Weights of a small mixture-of-experts language model, trained from scratch on English Wikipedia: 1 pick a token.
Below are experts of layer 3 (counted from 0) of a mixture-of-experts language model. Rows are named router (the router's row for the expert), down (a neuron's output weights, with its number) and show model dimensions 0-95. Each number is 128 + 24 x the weight over its row's rms, rounded and kept within 0 to 255.
Before each expert's rows: a language model's description of what the expert responds to. This comes from a sample of Wikipedia text that the model never trained on.

# expert 13
What it handles: Plural and final s pieces ending nouns and names, such as Melcher-s, Headquar-ters, Ind-ies, Final-s, years, days.
router [117  93 153 148 150  78 153 125 105 136 159 153 112 113 140 160 123 110 113 161 101 171  97 121 106 152 153 118 145 171 118 104 127 150  87 153 154 100 137 147 146 104 142 117 159 152 138 113 111  93 111 131 135 100 119 164 147 111 130 171 107 178 145 155 162  99 133 127 131 104 115 120 141 127 149 115  90 155 172 141 139 105 126  98 124 130 155  90 129 115 120  93 120  97 182 120]
down0 [126 120 142 102 168 133 145 121 147 118 135 136 157 124 115 104 149 119 131 156  98 142 132 105  78 100 157 138  86 122 105 140 107 138 150  76 157 147 141  76 149 125 151 141 156 125 116 102 153  79 154 174 126 121 149 135 114 109 126 118 150 143 148 111 135 152 137 161 146  87 123 154 136 159  96 152 124 119 139  52  97 129 156 125 122 119 149  95  81  92 145 151 134 114 134 104]
down1 [129 140 169 138 125 122 120 136 125 142 100  92 151 133 137 117 122 130 138 159 132 152 177 128 112 144 102 123 131 136 191  95 161 133 108 131 152 159 118 156 157 125 121 105 171 117 117 137 135 101 116 158 160 145 136  97 150 103 142 129 146 111 170 104  95  76 103 133 100 144 125 159 145 117 147 129 163 101 119 166 129 142 120 148 161 170 113 112 138 109 116 110 105  47 144 158]
down2 [ 85 110 151 104 151 109 131  98 152 119  95 126 114  97 122 149 157 112 129  97 112  95 159 149 143 136 107 148 139 132 145 149  72 150 126  83  88 112 116 135 103 135  91 151 154 131 138 161 135 136 106  85 139 115 149 128 173 136 139  88  82 114 129 127 124 133 115  85  81 133 141  84 145 134 129 114 101 131 142 131 143 114 148 117 147 123 104  92 126 150 152 204 127 119 122 152]
down3 [ 73 176 140 103 144 124 151 167 113  74 106 122 146 134 135 121 105 122 128 137 149 109 118 106 100 150 178 105 107 121 152 147 121 163 131 126 134 134  70 101 130 122 124 103 111 128  88 130 136 142 112 127  92  78 109 122 115 116 103 159 122 112 144 127 178 129 124 213 135 147 140 127 113 126 142 144 147 115  93 134 124  87 111 116 154 127 109  97 138 121 137 132 100 101  93 131]
down4 [103  96 162 122 151  87 116 101 148 126 132 134 139 127 122 126 116 156 146 133 122 159 140 168 141 111 121 125 144 155 132 156  85 125 111 102 125  95 147 106 118 128  91  58 158 114 163 173 129  99  78 132 102 119 128 101 120 141 145  97 132 110 116 134  80 128 130 176 141 142 141 139  86 118 113 136 163 142 136 148 126 120 134  74 102 165 121 168 107 112 140 159 167 126 104 113]
down5 [130 161 102 108 156 173 146 121  84 136 127 115 158 122 144  71 123 110  98 104  96 133 117 146 115 144 158 117 150 117 133 125 132 130 127 103 104  90 155  99 139 168 134 127 178 120 146 146  92 159 129 120  80 166 109 142  82 131 135  75 112 116  71 134 173 159 131 118  98 142 145 103 129 134 117 177 132 132 124 134 132 126 144  77 141 144 155 144 128 128 141 130 122 154 127 103]
down6 [127 109 107 124 136  99 133 170 146 126 127 114 131 119 145 130 110 119  64 131  87 136 110 164 145 167 156 112 167 133 104 156 146 105 152 122  84  98 190 120  90 117 106  85 117 133 159 131 157 165 126 128 119 144 145  88 162 111 138 125 142 150 107 141 120 113  71 106 100 121 134 117 149 119 116 107 124 122 134 161 108 165 173 100 124  93 103 131 121 139 151 125 141 115 174 127]
down7 [117 140 135 116 133 131 150 121 114 154  93 101 127 146 123 104 148 112 124 128 180 120 129 126 119 118 144 130  86 147 112 164 142 141 135 131 120 125 160 141 105 124 113 157 114 127 156 177 136  98 117 164 125 123 111 163 166 147 116 143 164  89 137 115 106  81  71 112  99 138 142 161 153 151 116 144 138 124  74 150  90 149  80 146 166 113 153 130 112 119 169 149 133 138 177 172]
down8 [ 92 146 106 116 131  93 115 135 193 183 130 142 100 123 112 122 124 121 114 128  87 101 121 111 175 175 158 107 138 100 125 111 136 186 115 139 118 134 154 101 111 150 122 140 153 107 142 138  94 142 154 101  90 154 139  98 147 126 102 140 105 118 106 130 102 155 104  91 119 115  77 157  98 127 113 105 127 137 106 146 161 149 104 119  71 126 126 119 122 138 138 127 107 109 133 164]
down9 [128 129  95 114 140 140 170 105  91 136 127 144 136 150 121 116 157 109 147 112 153 147 158 113 137 133 138 158 135 129 117 150 157 114 122 161 132 135 106 129 112 101 136 178 118 132 145 146  54 116  79 150 159 134 113 119 130 118  84 130 125 100 128 134 145 111 107 129 159 104 132 124 112 122  96 188  86 127 118 171  83 142  99  76 116 127 130 180 121  77 116 113 113 129 110 142]
down10 [162 121 121 157  87 114 152 109  91 115 136 164 145  96 156 184 136 138 124 149 131 113 124 172 133 137 155 154 142 145 113 158  97 136  81 135 118 122 166 123 192  97 165 120 144 132 146 131 109 157 101 101 156 148 108 165 163 136 121 135 108 139 176 137 112 114 155 167 134 134 108 166 119 114 173 124 144 158 180 103 105 137 134 121 142 128 124 114 132 102 102 125 142 141 114 139]
down11 [155 174 123  65 141 113 135 110 108 135 114 103 125 160 108 122 163 177 114 125 125 134 149 103  99 175 117 125 149 145 142 144 125 100 101 137 158  98  71 154 133 155 147 137 130  78 130 112 138 125 110 151 161  91  99  93 101 176 149 116 125 118 138  95 123 102 159 133 144 118 109 148  87 138 107 150 137 124 114 146 118 166 152 171 119 150 163 111 117  98 147 127 133 114 141 135]
down12 [100 137 120 128  73 111 139 122 144 112  87 118  79 133 144 188 151  87 129 176 144 132 131 135 111  92 105 159  79 106 129 148 143 145 183 141 137 139 115 142 126 116 137 138 115 124 113 141 137 153 129 103 147 128 105 132 148 117 151 109 168  93 136 137 142 128 122 114 143 151 161  65 132 184 104 123 129 110 105 124 115  73 136 165 130 117 129 120 169 141 143 146 136 104 105 137]
down13 [150 138 124 148 120 145 112 127 118  83 150 115 110 153  67  71  85 113 136 163 108 137  97 103 104 111 117  98  83 103 126 165 115 129 104 148 167 144 157  95 143 142 159 161  92 153 121 116 107 104 117 136 139 122 144 131 141 149 129 117 144 139 106 113 111 153 119 159 146 144 149 106 160 117 132 138 189 112 143 136 104 116 125 158 153 114 130  97  88 149 128  79 137 134  95 153]
down14 [152 140 152  80 132 115 180 120  92 110  75 149 140 123 171 159 130 163 135 121  87 161 151 122 184 123 115  96 134 163 133 124 103  99 117 148 140 145 162 140  84 106 119 144 184 139 130 125 101  96 177 158 141 125 116 114 113 121 183 115 109 180 127 121 163 118 118 149 127 173 137 125 102 137 141 141 113 152 112 127 136 146 137 122 122 112 109 133 120 131 112 113 112 151 128 123]
down15 [158  99  75 123  91 153 138 114 124 116 150 113 117 142 137 133 179  87 118 129 143  90 127 114 201 117 106 146 127 141 123 145 135 179 130 144 134 132 137 147 134 186 118 132 131 183 120  91 115  93 122 134 131 118 119 114 115 102 113 140  93 157 124 139 155 147 147 108  85  73 114 124 149 104 126 117 123  92 133 103 133  89 102 115 154 119 155 152 136 124 151 110 162 139 117 156]
down16 [125 125 145 115 147  87 137 134 139  92 137 156 100  96 181 126 109 131 115 138 135 141 154 102 146  86 154 138  72 109 115 112 111 109 133 152 127 136 149 145  88 109 127 160 130 114 126 135 129 131 136 127 142 157 157 154 159 118 183 182  88 125 117 193 142 120 133 135 105 147  88 164 128 116 180 104 125 179 122 131 130 123 141 111 160 134 123 151 124 155 165 119 142 154 109 134]
down17 [156  97 100 133 108 127 112 129 118 165  76 153 171 106 111 111 146 157 109  69  47 116 104 125 161 138 112  97 113 116 106 120 141  97 147 152 153 171 122 125 109 115  97 117 130 126 106 113 117  99 125 168 125 100 126 125 132 105 119 112 125  91 136 138  98 111 112 116 154 153 104 152 142 133 137  79 144 161 137 142 102 163 104 120 120  97 136 110 163 152 122 131 148 132  92 122]
down18 [128 103 136 127 160 125 118 101 130 183  95 128 143  90 120 105 129  95 145 141 162 138 156 120 139 170 176 132 102 183 180 145 144 137 158 148 140 141 121 146 124 167 122  68 134 126 138 125 142 109 151 168 116 127 163 170 151 129 117 155 121  85  87 141 155  98 133  99 127  85 139 112 123 129 132 148  99 131 166 141 125 146 117 153 146 104 130 117 136 110 123 154 108 147  94 147]
down19 [115  90 110 137 111 118 147 123 111 139 137  96  92 141 123 126 104  99 100 147 141 149 130 112 128 119 102 138 121 143 128 140 138  97 165 133 130 122 168 101 134 180 130 158 100 105 120 149 153 108 148 125 178 160 105 140 137  93 125  93 108 136 124 105 182 141 136 141 124 150  98 136 159 163 138 127 201 111 105 165 150 169 127 154 140  88 151 119 177 128 107 118 135 145 173 151]
down20 [126 178 147 114 105  66 125  93 111 100 164 178 137 136 149 150 138  82 127 132 117 147 131 130 118 110 129  89 158 148 103  96 123 137 106 142 157 132 135 112 116 127 120 115  78 121 153 115 123 196 144 136 133 130 157 100 101  90 114 142 145 118 133 142 149 110 107 120  95 115 162 122 150 126 114 114 157 149  86 159  91 167  93 103 106 158 112 119 124 125 136  98 128  97 139 104]
down21 [124 141 111 136 119 133 126 113 114 131  81 121 172 103 162 117 102 140 117 123 146 129 115  94  98  98  94 143 162 137 135 141 133 136 142 100 178 106 155 168 139  93 116 124 121 126 165 157 153  98 137 135 176 107 134 109 152 143 138  98 124 128 136 163  82 125 103 109 153 109  75 112 142 104  77  82 158 140 124 132 148 149 156 123 102 149 105 146 162 145 121 136 112 172 149 163]
down22 [134 144 120 127 143 119 125 106 112 127 109  90 152 114 112 111 144 119 137  82  85 160 124  74 102 104 194 141 129 145 121 125 118  94 128  88 106 111 154 117 130 161 139 113 153 125 132 145 114  85 165 146 132 117 167 119 110 128 152 120 138 166 153  69 131 147 107  86 148 105 141 141 115 119 135 145 142 119  68  78 143 161 113 131 116  95  99 125 125  98 109 145 105 108 138 114]

# expert 9
What it handles: Final pieces completing common nouns, such as -ace, -age, -ue, -ity, -ation, giving lace, values, Density, situations, plus whole nouns family, house.
router [150 104  96 128 175 126 137 112 116 123 113 103 161 148 119 118 120  99 124 130 104 127 127 133 117 133 104 117 161 143 103 176 126 127 142 152 177 106 171 128 165 155 112 131 166 123 185 168 125 122  92 138 151 184 140 127 128  90 105 126 147 120 140 101 134 131 142 147 113 124 132  58 171 121 125 123 131 110 136 167 155 123 120 133  96 146 172 163 102 106 130 174 139 128 132 106]
down0 [149 163 103 100 103 126 140  93 137 155  68 130 147 116 128 111 119 139 139 120 114 116 140  91 170  94 148  90 150 133 124 100  94 177 142 151 137 148  91 147  97 140  91 120 161  86 131  87 145 142 116 159 126 105 142  96 168 144 158 135 111  95 159 136 112 174 121 112 117 136 104 154 137 121 143 121 132 124 116 128 123 128  82 164 130 109 143 135 176 128 159 117 111 105 130  88]
down1 [144 150 100 110 136 115 140  92 135 105 123 153 158 137 159 136 113 124 129  99 137 123 113 120 165 105 163 154 114 125 166 100 138 147 153 137 149 147 138 171 102 184 155 103 119 154 114  95 110 106  79 118 171 114 119 129 108  83 147 129 139 134 153 116 153 121 145  83 161  82 133 125  82 165 111 132 135 128 159 107 100 134 117 128 113  71 116 165 157 118 141 126 151 133 163 147]
down2 [133 159 150 128 129 113 154 152 162 156 156 159 158 109 106 126  75 118  98 101 145 101 124 160 115 127 115 128 118 191 117 118 167 124 181 116 103 115 134 102 111 110 111  96 121 143 134 130 128 126 123 165 111 122 124 117 128 163 114 140 121 132 120 102 128 174 152 157 143 119 148 161 130 154 151 109 136 116 216 115 113 108 115 134 125 142  82  95 144 167 102 121 139 100 107 134]
down3 [ 91  74 121 131 130  93  71 116 162 159 128 140  91 123 129 138  92 132 151 110 119 131 126 169 121 110 110 129 139  90 131 128 152 153 135 115 138 113  81 125  95 146 133 154 152 115 194  91 100 128 133 110 103 166 167 131 173 143 129 140 107 126 103 161 135 149 122 132 170 122 136 151 106  79 151 118 137 132 121  99 132 152  92 119 112 127 119 159  98 139  83 130 134 100 126 135]
down4 [131 137 162 112  98 113 151 144 121 145  91 140 187  72 119 136 140 132 118  81 131 130 167 124 144 104 110 118 126 110  70 139 132  86 149 119 164  92  87 138 166  98 129 141 145 164 102 108  99 106 112 123 106 106 127 122 106 140  88 151 115  95 119 175 116 133 137  91 152 103 154 125 154 119 159 117 117  98 119 138 161 164 127  95 145 130 147 141 147 108 126 116 136 149 152 102]
down5 [112 171 101  56 134 137 142 151 141 140 152 161 170 110 143 112 102 136 131 131 126 123 142 111 121 134 134 137 129  93 125 148 150 125  98 164 127 207 108 144 124 106 136 144 154 108  59 108 170 138 149  85 125 112 144 118 106 104 108 163  97 147 128 132 123 100 105 137  88  96 109 127 159 123 141  92 136 102 136 100 113 136 149 164 122 127 160 128 124 157 135 127 146 122 140 114]
down6 [133 108 108  68 100 136 122 184 114 128 144 108 129 141 141 124 186 119 131 154  91 155 121 170 128 132 163 108  82 183 126 145 111 160 168 112 154 155 136 126 129  98 130 152 123 122 132 143 108 158  95 110 126 152 117 176 124 121 129  73 131 105 158 128 142 113 130 144 118 105 176  94 128 126 155 114 125 145 143 119 123 136 108 105 139 149 122  77  87 140 142 147 106 140 139 144]
down7 [ 80  99  90 138 155 140 134 150  91 193 102 105 134 113 139 169 141  90 143 138 149 123 133 118 116 128 111 153 161 158 158 156 136 127 135 144  89 139 133  99  94 130 114 130 160 147 108 105 133 142 114 117 106 157 101 110 158 136 126 139 151 136 137 110  93 111 145 161 154 128 126 167  78 124 107 162 142 137 124 111 105 145 112 119 135 164 151 122 141 106 143 143  81  63 159 118]
down8 [142  94 107 138 156 130 152 119 152 151 105 133 147 127 128 120 115 145 153 124 123 158 159 126 106 104 138 133 143 135 163 174  97 101 165  96 110 139  77 144 122 147  91 149 115 157 173 164 136 100 112 155 140 151 127 161 160 129 109 176 108 124 111  84 128 149  90 106 160 110  96 178  89 107 113 116 161  96 100 149 139 143 167 123 139  97 144 108 108 126 123 117 130 148 145 152]
down9 [108 123 138  91 123 151 138 143  92  96 115 102 132 153  76 135 132 184 129 176 166 113 108 138 114 134 127 113 166  84 129 136 126 143 119 174 100 132 148  84 141 135 124 145 149 140 151 175 140 163  75 116 131 122 161 163  97 117 149 113 115 110 135  62 110 139 142 147 120 131 140 131 140  97 154 166 123 143 156 141 127 127 147 127 141 172 109 108 133 126 111 150 149 158 101 118]
down10 [116 124 127 139 154 106 180 159  86 131 148 101 161 157  84 114 107  97 139 172 164 118  94 110  89  86  89 117 153 144 150  96 112 138 113  91 105  98 102 102 176 123 139 142 115 173 147 128 123 118 126 123 146 149  70 125 165 111 119 147 132 127 141 132 118 162 108 154 133 146 172 127 147 129 161 114 125 149 121 137 147 110 101 138 118  86 138 100 110 122 158 138 111 114 126 128]
down11 [135  92 139 163 131 125 122 118 142 149 131 122 133 119 141  77 153  83 141 146 116 132 109 121  98 122  71 119 131 123 113 141  99 178 134 129 150 127  71 128 126 139 162 102 144 150 156 110 140 126 116 137 117 133  90 126  99  83 127 113 121 130 143 193 113 177 133 118 109 141 178 132 132 141 130 101 167 105 171 121  80 124  98  91 105 133 136 117 112 137 146 129  82 135 136  97]
down12 [104 156 106 142 129 125 161  98 113 139 162 163 139 104 127 154 118 140 118 141 128 113 179 102 120 101 114 168 124 137 105 165  86 160 159 150 101 116 166 124 146 135 128 124 201 122  98 155 144 117 108  84 128 107 125 130 128 108 129 102  94 134 126 137 141 134 103  99 125 127 115 112 136  84 135 138 116  75  97 110 152 108 154 131 122 122  98  93  85 112 165 158 129 111 172 110]
down13 [128 148 109 139 134 110 116 124 100 159 118 146  95  99 146 111 164 146  99 145 107  83 126  94 112 138 160 136 108 146 133 117 111 149 106 177 151 129 178 117 112 141 148 113 151 141 111 100 151 116 178  96  93 156 130 130  77 103 123 117  98 135 138  86 125 189 117 116 138 135 168 166 159 108 124 126 138 118 127 131 142 153 116 110 118 125 170  88 115 169 148 157 130 170 133 129]
down14 [116 139 128 124 151 158 130 124 105  89 124 133 126 139 132 170  95 162 118 124 117 171  63 122 111  92 122 109 198 146  86  87 124 112  97 155  82 129  95 150 163 163 118 127  92 144 123  97 110 145 120 138 110 136 134 136 100 136 139 146 104  96 154  90 118 140 147 173 110 109 139 147 104 129 137 116  98 152  99  99 123 149 111 102 131 101 119 114 127  99 153 139 139 121 114  94]
down15 [100  81 133 130 117  97 133 139 134 112 146 111 100 176 130 129 151 141 118 140  81 167 127 210 144 155 152 139 125 110 109 149  95 151 138  93 147 111 178 103 106 126  97  95 126 133 159  98  72 195 131 125 122 135 143 106 114 136 118 147 138 143 140 108 143 119 124 119 130 110 128 132 103 134 147 155 118 102 112 133 130 116 168 149 127 154  93 103 121 115 170 145 115 117 130 152]
down16 [139 150 172 102 171 132 112 123 101  91 180  99 128 121  96 104 106 110 102 140 162 125  94 128 148 177 161 155  92 167 115 139 102 133 120 131 136 115 155 119 113 150 136 169 163 172  82 162 100 107 128 150 115 135 132  89 149 143 134 154 117 127 115 102 131 116 140 129 123 112 125 154 184 150  92 166 122 119 128 148 152 105 125 132 146 128 159 147 126 111 118 113 120  77 127 113]
down17 [166 121 123 120  62 121 128 144  85 152 126 149 147  69 118 141 125 108 114 134 143 127 133 112 115  86 156 126 125 106 109 126 150 126 129 156 117 102 117 148 124 136 127 141 147 112 163 111 103  79 134 149  95 134  95 167 136  97 131 126 106  95 121 137 144 182 111 142 176 100 125 147 112 149 160 141 126 124  97  99 140 113 116 129 113  72  94  88 112 184 102 131 122 139 157 132]
down18 [178 150 154 127 134 105  91  95 140  93 126 132 106 149 123 136  91 127 104 116 116 139 133  88 123 139 107 117 128 140 112 157 137 104 143  81 154 114 109 124 176  98 155 136 128 154 129 133 131 113 126 120 111  95 176 146 164  98 118 140 106  96  99 141 120 140  92 124  62 148 104 116 145 147 103  93 115 111 186 146 118 144 143 113 134 109 102 104 148 120 112 171 173 137 159 114]
down19 [ 80 179 158 143 108 150 142 169 117 154 117 124 119 174 161 134 111 114 118 108 146 169 122 114 111 115 108 130 125 100 135 103 106 136 121 136 156 142 121 126  91 143 105 148 112 124 132 144 152 148 153  80 132 160 120  99  92 132 121 114 106 147  99 122 135 136 129 128 104 121 190 126 125  89 162 167 121 113  93 132 158 141 135  82 140 108 144  73 164  93 123 128 135 179 124 111]
down20 [ 99 153 103 121  96 153 143 129 122 151 127 114 120 106  92 164  87 131 106 140 152 139 148 111 133  87  85 117 143 146 141  77 139 157 114 146  79 105 108 138 114 132 142 158 135  97 125 107  93 133 150 148  76 105 116 119 101 135 130 169 127 135 135 134 144 162 139 148 139 113 144 146 101 136 127 180 115 174 115  99 105 121 124 105 150 159  99 163  94 106 120  82  78 137 121 136]
down21 [136 114 174 132 117 102 121 121  91 133 100 141 155 100 123 142  93 129 165 107 138 112 164 117 130 113 124 124 138 164 132 124  95 151 159 101 114 117 107 127 155 101 108 150 141 108 108  93 124 155 132 168 114 120 113 147 125  68 126  91  74  91 154  89 141 149 129 101 122 131 148 143 145 134 133 171 140 157 117  88  86 154 109 103 126 105 113 124 173 134 113 166 107 107 167 101]
down22 [139  80 136  86 136 152 161 125  83 138  81 108 111 163 124 186 113  98 141  90 125 120 125 140 146 101 109  91 141 126 117 130 124 136 145 141 106 151 165 127 158 113 118 104 120 134 117 117 181 140  98 121 154 126 142 126  85 153  97 108 115 114 140 110 115 146 138 124  75 102 120 133 154 134 101 153 157 146 131 147 153 167 120  96 155 157 136 183 119 105  83 127 116 119 141 152]

# expert 10
What it handles: Final pieces completing words after a stem, such as forew-ord, ret-ire, L-ater, tour-ing, trust-e-es, and words like off, left, later.
router [112 131 120 140 132 110 102 163 108 129  76 143 182  97 185 165 107 148 113 145 161 172 159 146 135 117 120  98 126 159 111  89  97 148 121 115 115 151 146 134 120  77 120 113 111 110 131 162 128 169  94 114 111 137 125 142 117 137  87  88 143 126 128 113 116 166 113 131  96 146 133 109 113 126 115 154  96 115 122 116 175  97 141 108 112 119 152 125 151 128 118 141 135 177 176 127]
down10 [ 91 169 112  99 116 144  84 118 193 118 107 146 121 151  90 135 101 112 166 148 116 143 130 121 144 135 151 166  92 122  99 136 132 142  96 124 140 133  85 126 176 158 156 156 117 128 142 143 118  90 127 136 126 106  93 142 140  87 156 150 155 143 158 123 163 108  89 116 145 147 118 101 162 128 154  48 126 117 131  88 127 137 132 121 150 115 127 125 132 129 146 111 114 132 135 136]
down11 [114 111 123 151  58 141 126  88 116 111 151 154 111 161 136 206  97 134 115 144 156  98 145 137 109 148  89 100  99 114 123 140 126 124 159 100  96 119 175 141 150 140 159 120 125 129 122 141 119 118 114  83 123 104 134 139 184 160 130  94  90 125 137 151 110 138 128 116 112 160 129 100 119 134 123 123 127 125 108 129 141 149 121 105 158 136 106 106 103 157 111 128 152 150 185 152]
down12 [113  88 120 147 105 166 104 150 128 200  90 118  92 123 131 117  81 113 145 113  93 107 107 109 129 112 116 148 116 125 165  85  95 144  61 149 116 143 132 127 138 104 141 136 128 110 145 124 108 126 136 123 134 122 116 140 105 132 141 173 121 130 154 122 152 121 168  90 158 162 117 168 109 108 138 106 115  89 147  86 127 137 125 114 138 131 145 145 129 147 126  82  91 162 165 140]
down13 [121 183 105 107 111 120 149 155 104 130 158 144  95 187 127  80  90 152 125 141 116 149 139 121 128 131 151 109 121 134 137 143 162 119  78 135 165 126 152 127 130 107 125 151 114 123  99 161 144 128 124 140 136 121 143 116 126 102 106 113 135 122 132  87 117 166  95 171 132 141 163 106 135 140 138 154 101 105 120 159 132  86 150  92 138 109 101 164 166 107 115  98 121  98 119 193]
down14 [144 157 110 132  87 101 129 154 155 134 128 166 172 131 162 120 138 114 139 136 140 175 137 125 101 123  90 132 122 129 162  65  63 130 129 155 109 156 155  93 158 155 174 131 115 122 129 110 116 129 160  74 121 127 119 128 143 151 112 134 150 130 106 125 108 145 111  76 106 127 158 129 129 157 120 119 150 152 132 119 117 126 128 132 121 147 141  96 148 117 112 157 182 102 175 140]
down15 [126 143 125  70 139 183 121 162  97 102 104 112 118 148 131 156 151 121 163 123  93 180 100  79 125 104 136 130 103 131 166 135 125 114  99 117 140 112 114 148 114 103 139 155 150 111 110 105 146 136 134 123 142 114 129 129  86 147 131 129 130 112 123 122  91 101 152 131 138 112 124 144 117 113 173 166 138 132 179 128  57 133  94 143 155 129 171  96 120 175 129 123 123 153 138 128]
down16 [ 90 169  93 168  88 154 107 159  86 157 129 119 145 108 112 113 151 124 143 111 136 122 107 105  93 105 127 124 157 170 168 135 134 127 152 149 101 134 104 166 142 148 103 148 120 130 129 123 124 141 163 130 147 164 159  84 170 121 117 136 110 173 112 127 126 108  74 123 141  98 109 103 112 115 150 110 149 152  91  77 146 137  98 107 138 108 100  98 139 110 129 126 136 163 124 141]
down17 [109 130 135 120 147 131 130 137 147 116 127 138 131 104 130 122 158 123 110 175 123 135 136 127  88 140  87 182 115 134 129 156 110 177 124 135  99 177 144 136 106  99 143 130  71 119 133 124 141 139 114  83  95 119 106 181 106 130 115 124 156 135  88 117 107 102 135 134  96 153 195 105 120 141 129 121  95 107 131  68 125 126 134  94 102 100 104 144 114  96 121 150 128 172 134 113]
down18 [128 136 112 135 104  98 108 128 122 129 137 115 129 127 190 163 134 123 136 150 106  79 137 109  99  96 149 156 106 114 120 118 113 149 137  93  97 113  84 149 129 120 142 142  86 125 147 102 133  89 153 110 171 129 130 101 131  98 168 161  86  99 183 113 134 146 105 148 167 123 168 119 105 135 168 100 135  76 116 123 106 123 122 137 113 121 118 131 150 174 147 124  92 115 111 105]
down19 [138 128 110 127  91 123 130  98 107 126  77 109 146 124 173 188 165 143 142 109  77 102 108 120 148  90 141 110 177 132 129 149 148 110 104 156 146 130 126 130 111 113 108 118 124 145 152 172 132 134 129 194 137 131 134 101  98 111 111 108 105 138 131  93 115 133 125 130 121 125 104 115 162 108  82 130 107 113 129 132 174 161 134 120  95 134 128 102  89 129 153 151  97 152 141 172]
down20 [101 113 140 105 103  94 111  94 103 123 130  99 155 148 152 152 116 142 121 146 125 124 133 110 152  87  72 107 139 105  94 115  97  88 151  85 121 148 147 164 107 116 152 124 131 137 158 117 150  93 108 105 129 112 112 124  78 100 111 104 141 106  94  87  74  98  99 103 159 162 120 117 123 130 117 149  91 120 103 145 113 107 165 135 130 117 119 142 116 144 131 147  93 137 124 178]
down21 [122  86 132  96 126 157 110 149 128 145 162 150  96  94 128 113 116 109 135 150 121 151 149 153 123 116 111 130 135 154  92 134 125 106 111 137 131 145 128 122 120 108 147 178 112 115  96 118 202 147 173 108 174  97 190 127 118 124  81 139  81  91 135 152 125 116 141 126 106 116 136 109 150 149 130 173 137 135 144 111 121 109 117 112 152 105 132 142 126 123 113 120 113  95 143 195]
down22 [131 124 103 101  84 100  99 145  94 106 143 151 131 126  96 114 204 150  96  89 130 136 134  97 140 140  92 136 108 134 101 119  99 141 122 132 142 133 156 135 155 113 118 100 165 140 130 126 117 158  91 120 132  87  95 144 107  87 137 140  83 113 115 148 147 152 140 125 112 111 147 115 145 142 114 126 119 112 124 111  98  78 151 146 145  92 132 129 129 149 131 157 138 155 153 201]
down23 [131 155 146 139  97 119 133 165 141 146 107 158 187 100 164 109  83 133 163 127 119 129 162 156 121 131 110 133 154 113 127 104  97  99 132 102 115 139 105 153 150 105 124 137 134  91 118  93 108 108 125 140 107 114 107 106 132 121  77 119 133 132 160 128 140 165 131 136 131  96 107 104  98 125 162 121 142 100 115 133 125 124 148 135 119  69 130  81 198 148 145 119  69 141 143 137]
down24 [110 131 122  92 134 153 121  89 156 162 133 172 142 145 117 158 124 110 178 151 115 132 155 152 166 123 109 190 139  76 113 123 101 142 126 160 108 110 116 134 128 134 171 185 153 122 138 174  99 143  95 141 113 124 131  99  89 129 153 139 131  89 112 106 123 168 158  98 138 118 127 151 126 141 142 119 133 145 120 126 152 140 118 118 118 144 109 111 155 146 110 158 151 164 165 162]
down25 [160 110 147 135 103  79 131 152 115 122 135 148 128 166 115 184 127  86 138 147 115 129 125 132 123 179 146 123 135 102 110 142 170 122 105 110 110 118 103 116 142 124  89 155 154 162 166 130 137 151 139 116 120 134 140  87 128 115 116 131  95 135 123 205 150 105 147 135 135 156 119 145 140 124 121 133 131 116 151 109 144 129 143 151 113 174 110  93 127 129  83 105 117 100 106  56]
down26 [135  95 134  96 141  96 124 125 113  98 140 122 128 158 140 114  96 146 126 117 143 171 131 158 161 123 140 141 105 110 120  98 118 131  96 169 129 117 116 123  53 124  97 112 124  88 132 151  95 138 130 133 135 142  91 120 145 125 152 140 129 203  89 177 138 125 137 109 101 127 178 147 132 146 150 139 131 153 136 144 156 107  75  98 135 141 125 109 102 117 146  99 158 162 130 155]
down27 [127 143 128  76 130 115 131 155 109 142 151 162 120 128 173 117  90 128 110  68 130 144 132 117 129  79 121 138 138 112 119 145 152 103 104  88 130  92 126 120 142  80 162 131 157 115 138 131 129 115 177 168 156  98 133 131 148 170 150 115 140 185  85 113 134 115 123 121 166 143 132 135 167 114 126 128 156 145 139 103 139 118 117 167 141 112 105 128 109 130 115  88 122 185 120 147]
down28 [104  87 134 156 135  87 138 135 152 116  85 117  93 131 130  86 132 106 171 172  79 133  98 109 115 100 128 142 133 136 138 104 106 114 129 124 178 116 126  87 133 117 130  97 153 167 109 180 109 114 119 127 169 101 121 121 102 133 134 150 143 174  95  86 109 122 128  85 147 145 122 134 153 136 144 106 147 113 129 102 126 138 165 166 126 116 150 151 130 151 152 107 155 146 116  88]
down29 [103  93 139  95 122 133  87 134  99 135  85 132 177 100 141 132  77 115 119 129 137 123 172  59 103 140 123  88 108 115 148 136  88 113 120 128 131 113  94 138 134 114 110 105  92  95 116 198 149 137 158 104 109 122 108 137 115 107 128  96 163 103 161 125 148 138 101 160 137 151 118 131 111 135 122 114 130 144 118  99 143 113 125  92 156 127 161 131 138 175 115 118 142 145 142 118]
down30 [141 109  69 105 127 155 162 127 136 113 119 124  73 165 143 135  74 155  77 137 125 157 132 142  89 114 130 144  95  80  96 117 132 159 113 123 108 131 123 114 151 137 108 139 141 116 144 104 125 134 160 148 138 137  71 134 138 131 161 127 139 132 134 108 107 136 121 113 141 148 122 140 142 122 155 118 153 105 149 127  62 147 138 116 132 156  62 121 148 117 117 179 140 158 110 121]
down31 [146 127 160 120 111 140 113 131 137 130 129 153 120 107  88 102 122 138  91 125 159 120 135  94 129 159 123 106 127 140 111  79 146 136 133  85 123 121 133 149  99  78 128 168 112 120 136 162  95 141 144 171 151 157 121 113 137 121 182 181 121 115 133 112 151 106 111 168 126 136  89 151  81 127 123 137  86  91 175 138 177 150 146 106 107 123 115 118 165 134 111  91 143 118 115 144]
down32 [141 115 143 103 112 129 132 157 105 146 152 120  89 116 119 156 110 130  98  71 127 123 152 134 128 119 122 105  86 114  89  98 117 158 144 131 137 108 105 119 143 117 121 102 142 114 116 119 138 132 130 145 129  95 109 119 160 113  96 143 161 158 170 126 131  75 143 114 112 125 107 110 129 162 134 123 111  93  90 153 147 114 197 113 153 116  97 167 102  59 114 147 107 116 157  93]